Experts of a small language model.
Training: a variant of SOAP for the experts, 7322 steps.
Below are experts of layer 7 (counted from 0) of a mixture-of-experts language model. Rows are named router (the router's row for the expert), up (a neuron's input weights, with its number), down (a neuron's output weights, with its number) and show model dimensions 80-159. Each number is 128 + 24 x the weight over its row's rms, rounded and kept within 0 to 255. Numbers have three digits each.
After each expert's rows: "comes after" lists some tokens at least twice as common just before its tokens as in all text; "raises" lists some tokens whose logits its average output raises strongly, later layers aside. This comes from a sample of Wikipedia text that the model never trained on. Tokens count by the router's weight.

# expert 36
router:130147132083142154094113165129113153146132155151185096119130160091144128151122137131166128105097144124118095111121135139153158091148106131135126186098130118119114130140124129128099126110128156137161128128195135118133079131083107127122112157
up0:143113132130140129158140141137093094081138167141150130156176149147052115158110100132067152116147161176113121169113141125085091165102112120096101090091158146114119154134145096105126105130093140114128122155109143155116167119128123088121114133
down0:145132121135085148120102127155123096119131150142098133129109103133124151134146110079119126154133086133141130133083107141071164173112116114179158096113100132171138096109094166107106124117115099144132147131118121112099128168148112103117134160
comes after: " |", " \"", " (", " St", " Ch", " T"
raises: " of", "ed", ","

# expert 37
router:140133106126121154154097168122123150136109178124116124083161100107137150091166103120121124086114145128115074143067136106077149150104151136099161179110128134126122131144119150089121104125166158135150134159150072094143119125175109134103143111
up54:133117104152120114184152066151159142141073138154073100110144079123123135117171145125136151192097143129136135092088134162124155136160123150138107116141147149137144139133149149118140093134140120138150125116137148174074077142092124122142136148
down54:131127128133128134166154107149152124144113095095121156130117146118126135138167086118156153073157147117146110135156103145127145102165098141126127145104095116116112157142131161070135164108142138135141114167122123142119144134159125131128158127
comes after: ".", ",", "2", ":", "–", "3"
raises: "0", "8", "5", "3", "7", "9"

# expert 22
router:127124149172128115119158160104118109114129113146164101124096131160148176140171119136093158128142129119132132116110145126096157098112133082146117120157098142114107173155108095132113141138166125121161135112150156109166123162170107099149125123
up0:122097179122125177133157121139116128138109143126100114108109168107141140128089136153094113154098133138092115140118140144104122128139159175100095133104144130136092142118126103096105116109149148120091133169111128131155145179121084095076103156
down0:124122136107109156122110147141147129153137151102171137166133075123171143147190106121131124112091139142120180156132174111130122118078138120135104113128082097158161152098127122175147151089120127153122123132139145060122115145169141115113133085
comes after: " the", " The", "The", "'s", " this", " his"
raises: ",", ".", "\n", " |", ".\n\n", ";"

# expert 8
router:121129169085129175109129086114118122143170110137143208117070128166109180116127167123143128126116112120147117151139168132105145143130145133096133182109147141121122108106144175112114099158127092147132138121119108154120124098156115051114134120
up0:119170099152118169096151075134117126132142112131124093120129137169148092127126170146144169170141141154131116192156147171138107140130158144108109121123167150115105130174147116104094138159138090118102138085104168111132149122144134151111129123
down0:136116115106111134132176156119081135142103132136140090123144164143108161122131105151122099114149129134146177145107141097099144144105121120110089144159133112151106109124111162132098094116157155101115095125133136105119126117113133136161152132
comes after: " to", " was", " and", " were", " he", " is"
raises: " ", " in", ",", "\n", " the"

# expert 29
router:145133107133127100110109097155159110132142149145133176113088135112164095118126113155131123101149138129108061159133141129155155089115097099137148145153112154110125129155150152107111132151118135102169102112150109115102104123100159117110157145
up0:132153146173136105121146139127135136133144135084124091132108109104076116130134127119130103126088126118134088145098118117140095113159091150090097113164102105114130105141149135153095091123100102136137085127118153154140126125151128158107153133
down0:119107176107137120118166094135145178154201102091132101119109156115128141155127115136146112112163102168090138105155095127112143118137123117108130100175111132099137151108124150135055125163127161164115121116167144163163102101108071124149129158
comes after: " a", " the", " (", "==", " an", "-"
raises: "ic", "us", "."

# expert 35
router:106146143144131059140118127146146154141123156095108121100150131056120105126112094107158154139083113114112140156115116112123173119125109095131177121128133121123166123134157155160102096138130135140152090104128073140109098141140141150149130144
up1:093162122090103141142132124119136119102101122174117098143145148163095093182085154107122107165150132130103112143143114115125120131105116129130105167134129123131099123154133077152115127121144117098095140121120127114132143149139130112137088118
down1:147095124126145111118146160102153146115151143124140137122138123114167101150104130072123157114136118099139173112163125091114162130164106147126104157127113130081122147120161129105116118129150131146097110118132145203095161124097099123142097130
comes after: " ", " (", "2", "1", "–", " \""
raises: ",", ".", "ed", "–", " with", "\n\n"

# expert 3
router:108140170158128131183155109115144126095128133144125113127116105093144117141129092121143154116161128177114131108137180098153111107121154086145134131109141110149120114123115166171149165098102137126118150156112158133163112124149099132130157114
up54:119170113163125109170156134166144114141115091136130124158135112132138162139117128119112114132120167142109106118152122128128106150169177108133120104119160111205136127151106102107167130138094127086084097114145127120124103120094121137143124090
down54:171133094129106161188160145106110118119169100136136105132135103106107110118147150107113134126140093081166099190146150123147140124121140144122143138141157163103128162093110118144159170150127123158136130128098135123089081139145158157137125137
comes after: "9", "1", "0", "8", "2", "3"
raises: ".", ",", ".\n", " and", ".\n\n", "\n"

# expert 4
router:118163135111109105148110137147144136123125154126118108105155125060137154106132106099142105058118150129108139160097098125116104107149160105118110114147107160129113126100150121156129129137108098082130117105101164122179101150123162139151089150
up1:080151168111093107112110097128128125118146119144083164114157128181121162139131151094155108094108126127126113111099130088110139132084146111143089141136121109124114182077096166094147152142138076114131094116164139148142157139119105157129168144
down1:164142121131127100178159121115107115086125142101121114100106152125119097132113147142106137112114134116166104128150124148131072116145141099123145079109132129139126122147106151120158135122125130146107139143086104120127130153109096132100147132
comes after: " ", " |", ":", " (", ";", " October"
raises: "5", "2", "3", ",", "4", "1"

# expert 38
router:128094131092145127120085151105086176142129129131147125121167092134129128102101106119116138098168129128082118131121130103134126100111148065128111122081150108172132144141113089146157130121132137175164120131129142092132107161129166127137160110
up1:087172108120098123116133151152190108181119140131120095137117105126111095143134123117146128127137150155161153092087096146136094090158131148154108139132114154188116146127146163154132142083122104140058119130099126181110134135097123137167145107
down1:110153146112153086143118126147124118111091090126138067167143145122117163105101136152132142112132143131132117133155143113105137093097184133163116113092142128118111159109125133156145091108158158155132134127145142129122135074129103110154168147
comes after: "\n", " |\n", ")\n", ";\n", " –", "\""
raises: ",", " and", " ", ".", " |", " by"